{
  "n_experts": 64,
  "d_shared_expert": 576,
  "activation": "swiglu",
  "moe_layers": [2, 4, 6, 8, 10, 12],
  "normalize_top_k": true,
  "routed_scale": 2.45,
  "init_std_router": 0.021,
  "norm": "rmsnorm",
  "optimizer": "muon_variant",
  "beta1": 0.95,
  "train_tokens": 732700000,
  "steps": 7861
}
Below are experts of layer 10 (counted from 0) of a mixture-of-experts language model. Rows are named router (the router's row for the expert), gate (a neuron's input weights, with its number), up (a neuron's input weights, with its number), down (a neuron's output weights, with its number) and show model dimensions 192-383. Each number is 128 + 24 x the weight over its row's rms, rounded and kept within 0 to 255.
Before each expert's rows: "comes before" lists some tokens at least twice as common just after its tokens as in all text; "comes after" lists some tokens at least twice as common just before its tokens as in all text. This comes from a sample of Wikipedia text that the model never trained on. Tokens count by the router's weight.

# expert 31
comes before: "| ", " ", "; ", "0 ", "1 ", "— "
comes after: "| ", "\n", "|", " ", "; ", "0 "
router [101 145  82 135 137 143 143 113  97 151 140 142 163  98 156 143 157 129  97 106 118 134 142 108 103 142 137 114  92 154 114 131  58 160  99 140 123 104 154 130 155 148 166 123 106 122 136 138 108 109 146 110  86 106 142 118 151 121 154 104 182 139 127 129 120 128  64 103 108 112 119 106 111 115 116 115 113 153 107 142 140 105 151 171 140 141 113 120 163 123  68 130 115 115 128 135 118 127 135  99 124 120 109 121 129 118 137 118 129 176 140 173 170 131 119 134  75  85  96 151 146 108 126 101 103 156 114 190  82 132 150 159  98 101 178 173  94  88 137 115 130 167 116 116  84  90 137 152 108 112  60 111 107 117  96 121 124 147 129 182 138 109 179 125 159 115 102 127 108 149 125 120 126 104 141 124 135 182 145 102 112 165  99  78 131 122 147  87 103 146 102 134]
gate0 [101 130  96  83 142 142 136 137  94 111 154 162 129 132 136 118 117 131 168 154 147 107 143 124 136 127 113 113 123 125 107  97 108 122 143 139  76 132 111  99 147 144 124 120 143 131  99 109 121 102 111 134 115 118 159 149 105 109 107  94 139 170 149 138 147  79 139 139  92 149 122 125 156  99 105 112 125  82 146 121 115 113 100 144 111 178 156 149 113 131  71 125 102 127 148  86 130 128 142 109 151 127 150 132 125 139 106 179 164 139 133 143 155 109 120 126 113 148 126 143  98 135 133 114 137 120 104 167 133 178 122 150 117 117 155 129 168  93 127  98 110  95 124 107 141 136 108 121 136 130 167 124 124 138 178 134 136 105 142 157 140 118 106 103 145  98 138 128 117  88 117 143 104 139 125 162 157 136 162 125  88 162 149 128  76 104 110 164 129 129 122 127]
up0 [117 134  89 124 158 108 153 166 146 154 109 138  97 142  96 105 163 121  97 171 128 139 137  99 159 135 155 162 130 139 145 135 130 136 104 148 100 140 152 134 121 105 157 183 134 155 101 118  73 152 106 167 155 128 107  94 116 102 114 140 139 112  74  93 133 116 107 133  81 108 147 128 103 153  90 132 141 112  88 136 119 126 105  92 114 108 110 146 109 163 126 170 107 120 163 140 121 136 107 124  99 160 125 175 141 117  76 110  86 128 139 157 107 120 149 148 115 143 130 106 184 136 118 112 134 144 140 132 109 117  85 137 141 155 125 113 141 121 141 130 147 110 134 111 169 141 120 103 104 130 161 128 181  91 133 118 155 149 110  88 111 105 123 107 108 112 109  99 114 133 110 104 133 114 118 108 114  70 150  76  74  81 120 191 130 140 199 122 163 101 135  94]
down0 [146 135 115 111 139 156  88 167 145 144 136 139  86  91 103  86 114 125 156 184 152 134 136 106 106 185 147 141 159 113 142 181 124 112 136  92 143 142  92 129 111 144 142 158 135 158 124 131  92 127 131 120  92 118 121  98 135 140 111 114 140 111 114 116 161 199  81 114 170 162 140 153 139 109 111 138 117 150 151  55 111 146 135 119 122 114 120  89 133 103 120 132 115 100 109 132 118 100 116 143 132 143  89 171 135 150 128 129  83 134 138 112 122 123  96 131 136 147 111 132  66 111 138 125 145 138 122 139 136 126 109 131 160 164 128 161 144 135 160 130 165  82 142 103 112 130 117 105  77  96 123 116 117 130 139 144 115 127 108 161 119 131 131 154 111 139 164 135 120 155 127 140 123 126 138 109  64 128 149 162 146 164 151 168 115 118 132 139 114 162 157 122]
gate1 [117  95 110 141 109 109 139 134 175 146 120 124 123 126 146 126 100 127 120 100 123 122 143 121 134 121 138  90 121 115 109 111  84 138  90  85  93 114 142 146 119 140 164  94 151 108 161 137 109 137 124 136 159 121  86 112 140 137 113 137 139 140 154 106 129 160 134 132 143 111 103 124  85 111  72 200  86 149 124 129 124 111 140 116 106 165 121 118 129 157 120 138 134 127 123 151  73 120 113 110 143 139 113 124 124 141 135 156 207 154 174 146 124 111 139 137  91 124 150 142 128 137 124 124 138 147 110 113 118 138 124 123 124 130 140 109 151 153 184 145 120 125 138 148 125  95 108 139 117 142 109 100 109 152 152 122 116  92 133 141 136 137 101 171 113  82 108 127 155 105 136 117  82 165 151 143 141 168  83 138 125 111 122  82 157 132 139 139 139 139 118  99]
up1 [ 78 136 145 166 175 149 135  91 121 129 152 165 115  98 123 135 141 164 134 134 172 123 129  85 152 108  88 116 125 166 111 132  93 156 119 117 170 163  88 105 129 130 115 105 108 131 110 112 102 116 123 172 151 115 135 132 118 108 129 132 100 126 111  93 152 135  91 149 119 128 117  88 137  92 127 118 104 115 147  80 122 118 162 101 117 161 111 142 113 123 120 113 131 146 121 168 131 117  85 116 151 115 142 122 126 153 148 129 125 125 121 173 141 170 142 192 106 123  78  89 110  94 125 113 106 145 128 129 140 134 166 150 131 163 147 149 129 104 142 135 134 174 116 145 123 175 139 126 160 109 116 144 140 153  79 116 132 138 151 167 140 126 109 122 104 118 121 172 154  83 144 146 169 135 146 132 133 123 160 128  72 136 124  95 149 121 141 146 139 189 103 137]
down1 [170 164 162 126 111 112 143 133 127 115 101 123  82 148 128 111 110 151 101 152 140 142 109 138 128 121  89 122 122  97 125  88 173 138 102  77 127 138 147 117 105 151 114 153 149 122 130 116 141  97 102 118 131  94 135 133 121 131 151 155 127 159 130  94 160 113 138 123 129 127 141 122 169 164 127 139 149 113 120  65 144 187 104 144 149 127 137 208  94 166 124  90 131 109 153 113 141 116 144 147 133 164  95 133 111 134  83 135 151 132 160 122 139 143  96  99 120  99  84 133 160  96 117 120 156 192 106 149 126 149 136 146 186  94 111 145 139 137 120 107 128 137 148 127  98 182 108  83 103 115  90 156 154 146 119  97 127 147 139 135  90 150 124 154 147 133 120 200 121 159 127 137 150 143 206 133 170 147 141 143 103 130  77 142 143 123 106 102 150 129  95 134]

# expert 25
comes before: "| ", "|", "0 ", "–", ": ", "1 "
comes after: "| ", "–", "0 ", "1", "2", "; "
router [109 120 108 144 135 122 142 113  95 122  69 133 144 114 143 130 136 162 142 142 133 129 126 106 119 121 119 145 118 153 126 112 128  89 106 107  78 133 158 122 138 116 144 131 171 131 122 122 161 139 166 116 141 150 128 166 105 103 151 130 163 120 146 168 141 126 115 129 111 106 161 126  89 101 109 124 130 134 139 167 115 118 145 152 110 121 104 102 158 101  89  97 118 143 117 122 154 142  89 141 135 115 106 104 124 146 134  99 105 136 167 144 159 134  91 128 104 113 107 128 131 128 167 120 132 155 112 131 113 121 131 142 132 150 167 151 126  99 128 143 132 117 101 106 118 143 110 150 137 138 109 126 103 121 114 160 130 136 148 123 154 124 156  79 109 104 120 127 109 122 116  91  84 165 134 154 139 141 116 113 114 127 102 104 108 129 123 145 144 118 106 129]
gate0 [ 82 157  90 163 165 134 151 152 126 147 129 130 105 121  85  96 124 119 129 136 143 106 111 127 100 144 143 130 166 139 108 177 114 167 110 114 114 120 161 109  64 108 146 122 155  98 124  92 140  95 137 126 105 175 187 103 118 134 119 113 159 128 147 124 143 149 134  99 134 147  91 114 157 145 110 170 142 127 155 123 127 156 119 141 123 107 106  67 157 167 127 126 113 149 161 130 157 118 138 130 127 145 187 155 126 127 106 125 135 140 159 142 119 125 107 163  90 129 142 127  92 118 130 154 120 136 116 149 101 143 129 177 143 136 201 133 124 138 146 146 142 165 101 136 101 140 143 214 134  83 152 121 114 133 128 145 123 134 125 149 122 146 105 104 116  70  82 158 151 108 176  87 189 170 128 133 115  78 133  79 175 112 125 155 127 112 132 151 143 142 108 179]
up0 [ 97  81 126 109 100 119 126  92 123 102 131 133 125 153 169 161 138 136 160 111 133 156 120 180 121 163 149  99 105 105 108  62 143 128 170 196  88 103  85  83 148 121 157 120 134 122 128 179 114 123 124 114 107 122 124 118 159 170  95 166 104 121 114 127 105 128 157 150  93 135 175 130 152 142 144 126 123  96 134 131 129 160 118 123 128 170 129 149  99 103  98 151 136 117 102 142 111 144 118  96 169 122 112 102 111 116 103 139 117 165 139  99 146 108 118 125 156 146 131  96 145 131 174 105 100 115 105  96 152 157 113 115  66 119 126 122 186 112  83 131 135  87 154 178 119 142 121  71 143 104 149 123 120 124 148  57 171 121  86 130 117 121 132 144 137 126 131 159 122 125 137 155 117  81 133 128 119 123 114 185 144 140 124 159 148 132 149 113 120 156 161  92]
down0 [ 80  89 120 120 121 124 163 124 166 176 132 147 138 131 147 125 124 170 122 162 145 112 103 103 175 154 160 126 138 115 107 143 115 107 161 108 146 113 144 159 124 127 118 160 174 143 127 150 142  80 109 113 137 153 130 143 118 178 106 140 136  83 114 103 120 111  66 114 136  93 151  92 112 107 129 178 102 135 142 118 118 161 148 114 157  96 115 118 131 172  91 156 177  96  75 111 142 154 113 118 120 147 137 184 177 129 131 122 118 139 130 128 136 140  99  98 163 119 119 109 149 154 161 144 127 108 122 126  98 125 163 150  88 149  66 145 129 152 194  92 115 130  95  73 125  86 152 123 123 129 123 150 105  98 151  86 137 112 101 135 155 141 124 172 114 139 122 127  99 111 134 132  90 154 117 167 112 144 128 141 138 158  90 101 176 131 139 111 109 167 121 108]
gate1 [110 164 107 135  85 140 153 136 122 147 128 164 110  70 107 135 128 110  87 160 153 171 115 115 103  91 165 126 108 133 132 105 157 119 115 111  77 102 142 101 166 111 108 166 141 171 107  95 110  97 126 118 162 151 146 124  99 137 117  89 176 177 128 148 145 113 148 145 112 138 117  75 160 142 120 122 146 104 179 132 111 125 126 139 109 127 142 112 160 138 111 113 123  61 133 142 108 137 101  96  83  87 129 185 123 139 134  95 130 134 131 138 109 135 119 129 122 154 113 150 149 176 130 125 124 108  75 122 123 159 100  79 119  87 138 112 103 115 130 126 161 147 156 152 143 152  97 121 127 139 128 156 102 136 126 136 148 110 130  95 143 120 117 121 171 101 164 135 135  95 138 146 145 131 101 144 159 134 171 113 127 121  90 100  80 117 131  89 126 123 129 139]
up1 [129  92 105 141 114  96 152 149 121 139 148 114 138 126 140 147 133 108 113 142  73  93 136 156 137 103 137  78 124 130 130 170 136 114 118 119  63 120 153 102 106 134 131 151 182 140 112 125 127 118 143 180 154 117 113 166 109 154 110 135 146 138 106  97 172 130 160 108 100 140 142 114 116 166 175 117 118 109 138 113  94 129 118 129 122 107  86 147 117 126 131 156 120 117 131  89 130 135  87 126 104  66 149 119 128 144 159 177 135 137 124 112 103  99 149 146 128 149 124 158 132 166 114 120 111 113  92  91 134 143 130  89 151 131 150 118 127  62 122 139 122 129 139 138 166 149 131 123 149 109 153 117 123 112 126 133 133 159 107 186 118 101 135 106 111 133 129 101 146 141 152 131 174 144 103 127 142 120 113 173 105 134 114 146 180 131 129 174 175 156 104  95]
down1 [122  99 136 149 142 111 157 155 131 127 121 127 149  72 131 116 178 148 121 117 165 121 105 113 128  96 161 147 158 131 111 135  95 126 145 157 114 133 116 147 141 175 101 107 127 132 136 100 108  98 129 100 118 128 110 131 161 159 162 134 116 148 174 136  89 112 120 150 153 122 135 136 109 183 101 172 112 152 125 110 142 185 130 130 122 125 103  93 126 102 155 135 184 113 162 171 109 135 131 145 126 141 138 150 112 148 105 124  94 126 115 102  74  96 123 147 122 103  85 151  99 121 163  98 131 117 143 110 103 154  93  90 121 164 121 113 112 144 116 116 144  77 152 134 137 100 118 140 159  78  82 110 101 125 114 101  90 142 149 164 139 114 159 103 125 114 126 111 104 110 105 124 186  97 124 152 132  88 159 110 125 151 148 109 137  92 138  99 122 116 130 101]

# expert 59
comes before: "| ", ".", "|", "–", "; ", "-"
comes after: "| ", "; ", "–", "6", "°", "2"
router [125 116 117 145 131 141 104  82 134 147  80 150 122 141 137 101 159 117  86 104 124 135 159 114  90 122 116 135 122 135  99 161  99 161  98 142 104 126 164 125 130 133 154 131 145  89 153  91 150 135 140 148  92 118 149 162 117 143 110 127 145 111 126 125  83 122 148 110 158 145 152 126 100  96 104 156 108 110 156 108 162 159 144 145 126 133 107 105 169 110 109 132 140 113 161 136 140 147 106 119 144 137  97  80 114 111 129 130 107 133 124 156 132 120 114 103 110 154 126  94 120 124 122  78 128 112 154 146 144 123 160 123 127 117  98 143 148 122 134 114 136 124 159 164 127 143 121 146 115  84 137 134  69 120 162 110 160 140  94 178 131 119 144 147 117 138 101 134 128  65 171 168  98 138 121 128 145 129 157 155 117 134 177 119 103  93 140 138 118 126 118 148]
gate0 [150 133 125 107 121 127 108 120 134 156 106  89 120 139 108 114 145 126 137 114 135 165 166 138 108 124 139 127 114 124 104  85 133 158 115 120  97 158 155 134 154 124 157 110 134 126 110 122 138 116 122 107 153 110 150 151 128 146 120 170 142 124 133 116 146 153 105 121 176 109 149 126 150 104 155 105 122 119  85 159 113 143 140 132 137 130 108 133 170 141 124 142  71 146 144 156 111 115 112 133 155 143 156 139 116 129 140 115 110 106 126 129 133 150 138 115 168 150  90 138 162 137  96 120  86 142 137 106  91 158 136 172  97 121  97 139 122 107  93 100 133 117  93 125 161 133 131  88 147 111 172 133  73 125 156 150 175 177 158 107 124 122 133 113  98  81 152 107 119 113 137 175 141  76 129 159 108 156 132 175 130 148 145 122 103 139 132 144 131 110 100 148]
up0 [140 156 152 139  77  78 106 159 152 156 148 105 101  97 145 115 146 117 120 146 149 134 115 118 157 136 125  97 151 133 123 138  77 158 131 146 130 109 123 142  99 130 118 113 123 120  96 118  96 136 137 142 169 143 126 111 162 125 130 142 132 118 160 147 135 155 132 129 121 119 148 131 137 105  67 144 181 165 112 125 134 127 131 161 157 156 126 123 139 146 120 143 110  93 158 136 129 168 118 166 104 161 107 166 130 132  98 129 179 107 135 127 126 122  92 130 101 106 159 144 135 116 130 123 128  91 101 152  96 130  76 135 178 140 124 110 125 145 143 120 172  94 106  90  99 135 118 116 137 103 127 150 134  87 146 127 144 173 102 121 136 130 103 117 145 100 108 151 103 105 119 117 153 139 107  70 136 131 165 163 121 115 103 134 134 110 145  83 128 112 120 112]
down0 [146 149 100 136 145 103  93  81 131 100 130 111 144 112 153 102 125 138 138 115 152 136 132 138 148 161 152 157 110 134 136 127 165 106 156 139 124  97 140 151 127 137 130  98 128  92 113 118  91 132 162 134 127 120 116 144 167 104 136 152 120 171 116 126 141 120 151 107  86 132 160 143 131 127 114 153  98 133 135 146 160 117 153 163 107 114 137 106 131 153 111 138 138 130 149  93 143 131  96 108 122 140 147 152 103  93 142  97 104  99 164 107 113 105 165 116 149 137 127 125 152 114 132 103 138 124 157 146 131  91 149 112 115 110 107 108  95 150 124 133  92 101 104 117 128  90  76 117 147 158  99 135 140 128 155 102 133  92 114 121  94 101 139 128  88 113 141 131 135 120 144 178 158 145  79 148 108  98 125 154 143 120 145 126 142 170 134  96 156 151  95 148]
gate1 [150 154 136 146 152 161 119 129 113 109 117 128 159 141 141 125 181 180 174 175 101 130 123 108 118 117 124 118 100 136 117 149 119 117 139  99 126 125 140 162 146 111 118 110 155 139 135 128 122 129 111 150  85 114 129 133 124 184 122 120 168 162 114 127 133  89 101  80 145 120 135 140 132 176 107 145 141 169  89 136 105 183 140 148 133 153 131 108 165 102  79 145 114 100 137  98 137 125 115 141  69  92 154 119 164 107 125 142 142 151 125 107 100  78 113  88 111 174 119 130  91 123  81 117 116 139  98 185 101 151 140 119 131 125 100 102  92 150 145 105 173 143 125 153 117 145  70 166 143  65  95 142 170 120  82 167 135  98 138 174 156 109 123 113 152 113 125 119 102 144 127 142 127 111 126 127 186 120 133 146  95 133 106  89 138 113 146 146 106 102 138 136]
up1 [106  96 106 135 142 163 132 100 136 143 137 120 189 147 166 169 162 169 128 152 145  99 105 142 102 130 165 102 103 141 105 166 112 166 164 114 129  99 151 124 160 100 138 154 210 149 181 164 135  92 133 149  88 114 127 105 122 154 162 127 158 119 166 145 120 115 122 112 141  98 159 157 145 182 110 151 148 138 110 128 103 144 147  98 119  95 156 142 114 154 107 111  97 110 124  63 113 140 108 108 143  65 163  99 134 134 115 120 119 156 105 125 102 129 101 134 121 141 118 130 122 108 129 145  96 165 131 180 114 160 136 115 103 132 117 123 118 153 147 158 127 120 106 137 147 109 131 127 101 110 129  78 140 140 116 119 111 106 114 146 103 144 147 155 154 140  93 104 169 136 135 166 126 125 126 172 180 137 130 168 106 153  95 138 127 134 138 143 146 103 119 101]
down1 [147  73 139 144 133 119 123 124  87 100 108  69 163 147 117 135 122 148 136 156 104  83 128 124 178 142 168 125 147 146 126 125 128 124 110 124 165 119 101 123 154 115 118 119 101 138 130 125 169 115  91 174 185 157 132 122 139 146 146 116 128 101 124 157 129 148 200 101 156 165 113 102 123 152 151  83 144 123 116 129 162 137 146  73 124 160  93 124 101 127 125  75 164  88  88 117 161 156 105 118 130 137 127 151 158 169 107 150 149 154 130  82 181 158 101 123  96 121 129 138  88 157 160 116 129 116  93 106 125 169 106 139 139  97 152  97 112 168 121 138 127 161  93 170 133 155 138 181 170  83 148 177 158 118 168 147 148  99 147 147 164 104 167  91 167  86 126 145 115 161 102 106 125 196 134  78  57 101 110 141 141 118 128 135 112 126 118 157 116  83 133 154]

# expert 23
comes before: "| ", "\n", "- ", " ", "|", "% "
comes after: "| ", " ", ".", "|", "% ", "; "
router [143 128 125  90 107 146 118 130  91 129 121 130 175 145 118 116 145 135 126 126  82 133 107 186 121 131 131 151  88 126 131 121 157 117 139 124 115 150 153 144 150 132 193 144 140 134 136 148 162 133 130 199 149 130 124 125 107 136  85 142 101 143 117 101  89 163  94 100 174 127 136 134 176 158 126 138 121  88 113 117 151 111 120 157 130 157 172 151 131 100 122 110 149 141  98 146 182 108 138 108 106 104  95  82 131 138 111 120 165 161 157 147 134 103 133 173 143 129 155 108 150 133  91 117 122 105 125 131 100 130 158  86 178 117 149 132 104 144 148  81 134 128 146  91 147  85 136 129 109 127 131 133 152  91 106 128 143 129 111 113 122 112 133 138 107  93 140 122 100 118 111 123  84 125  81 147 122 160 119 161 121 148  94 101 118 121 135 112  87 114 149 146]
gate0 [125  87 121 120 135 162 120 106 128  89  99  78 136 135 100 150 145 119 141 174 166 144 116 131  87 104 125 167 129 130 114 102 122 140 132 140 161 149 143  89 136 137 137 149 176 153 145 134  73 128 138 130 113 101 105 161 131 126 145 137 130 121 173 122 129 122 150 136 137 130 118 111 125 121 147 138 148  92 174 132 136 134 131 156 130  50 111 100 142 141 100 154 109 120  83 139  82 149 137 107 124 130 150  88 111  88 114 125 145 138 121 127 126 134  84 140 134 100 109 127 126 153  91 142 130 121 110 158 144 122 132 130 121 149 173 120 125 109 131  89 111 109 182 119 146 125 142 141 179 151 154 132 208 105 132 147 104 100 103 130 115  93 116 137 144 109 141 154 142 148 114 162 113 127 111 115 145 117 167 153  97 132 160 117 138 123  95 154 106 151 127  78]
up0 [138  54 139 127 151 141 118 129 111 119  92 123 120 141 106 152 172 134 119 114 126 148 160 148  94 121 142 175 127 151 117 106 155 133 110 129 121 164 159  77  92  80 154 131 157 157 122 115 113 155 112 143 119  90  96 151 127 121 136  98 142 124 166 136  97 183 147 137 163 110  97  90 124 135 127 148 162  79 143 131 151 145 138 157 129  81 135  83 142 172  93 143 114  97 101 127 119 192 122  93 147 118 152 135 107 117 139  74 159 120 140 142 101 132 116 137 138  84 128 152 154 136 103 146 110 134 102 137 142 150 138 137 138 114 182  93 134 121 138 107 122  97 142 102 130 125 137 160 143 111 161 116 177  88 124 136 124  44 119 123 122  91 142 132 160 120 132 162 114  92 120 165 107 126 167 108 129 117 142 168 102 114 147 152 140 125  95 136 144 150 115  79]
down0 [117 127 146 148 170 157  98 112 131  93 103 144 122 137 115 136 171  95 109 173 123 129  98  98  80 142 133  81 147 177 160  92 131 182 161 152 184 146 126 154 140 123 143 127 111 148 105 116 161  98 140 126 135 117 163 155  87 131 130  87 163 130 129 140 112 120 119 115 176 157 125 117 156 115 166 120 139 160 118 100 130 143 132 112 120 110 118 147 157 178 164  97 124 180 164 129 109 153 121 130 119 123 136 140 152 157 107 145 154 103 149 104  96 118 113 135 134 160 126 118 125 113 147 131 106 159 127  96 139 116 133 148 122 122 139  91 111 117 138 126 104 129 150 141 153 112 178 113 129 175 159 156 128 105 113 132 165 126 122 105 124 125 104 130 137 105 120 124 129 135  60 144 123 110 108  90  81 147  90 121 131 116 141 123 131 101 132 118 133 114 140 136]
gate1 [140 173  95 130 117 117 116 142 140 139 146 104 119 142 132 128 120 107  94 141 100 156 159 143 128 124 115 158 123  95 115 125 141 132  83 132 172 149 117 109 131 113 164 166 132 157 117 131 161  96 150 131 102 190  69 110 151 114 135 121 144 149 128 129 130 167  88 105 129 115 125 116 136 156 152 148 123 167 147 105 125  92 117 146  92  89 140 121 156 160  80 124 141 143 132 148 128  88  82 164 121 148 108  52 139 116 127 120 143 123 130 141 150 102 142 131 161 119 119 114 145 110  59 128 140 159 124 160 162 116 119  87 146 118 105 142 161 147  98 111  88 178 175 130 153 107 107  96 129 167 153 136  92 105 126 154 132 142  98  99 115 112 124 149  93 124 117 132 106 124 103 169 104 121 127 142 114 109 115 144 129 133 137 154 130 130 121 140 106 129 186 180]
up1 [126 160 161 161 137 154 160 167 136 108 116 106 136 110  65 134 121 122 129  74  89 124 171 134 111 100 143 163  97 109 123 152 172 173 123 111  97 128  92 123  90 124 132 173 107 167 129  72 123 159 119 141  93 117 102 130 103 115 135 154 126 126 108 140 126 140  99 158 135 128 160 150  94 125 148 139 172 117 145 111 153  70  96 132 152  92 111 158 115  92 120 156 144 141 111 142 137 153 101 161 102 129  96 114 117 131 161 118 137 130 174 163 153 105 149 121 169 122 150 118 109 150 120 133 104 125 144 176 154 125 135 143 131 102 121  82 181 160 166 124  93 147 146 129 139 149 120 101 129 113 166  98  94 124 121 118  98 143 131 148 119 105 101 118 132 110 140 161 115 131 104 167 123 119 128 155 103  97 126 126 131 119 142 104  81 155 131 124 161 130 167 114]
down1 [165 150 139 118 136 120 112 164 146 100 127 124 124 122 121 135 132 119 114 147  96 125 141 112 147 124 144 129 160  97 123 129 132 119 128 168 150 129 151 130 138 129 133 162 187 113 140 111 126 145 123 158 130 140 140 145 120 129 120  84 100 126 145 121 109 157 141 124 133 109 155 141 143 100 137 139 111 167 130 137 121 135 122 121  67 111  68 124 166 137 119 124 117 110  96 149 143 126  96 134 141 134 139 103 139 115 140 119 124  88 146 122  70 151 152 127 120 100 123 139 160 137 102  90 168  97 141 148 132 110  97 141  92 137 137 111 106 122 133 131 121 127 107 140 100 151 115  52 120 137 117 136  99 101 109 112 134 114 114  96 120 105 107 115 146 132 148 148  93 115 122 138  86 114 128 132 106 145 104 142 142 138 143 105 137 102  81 115  96 129 125 155]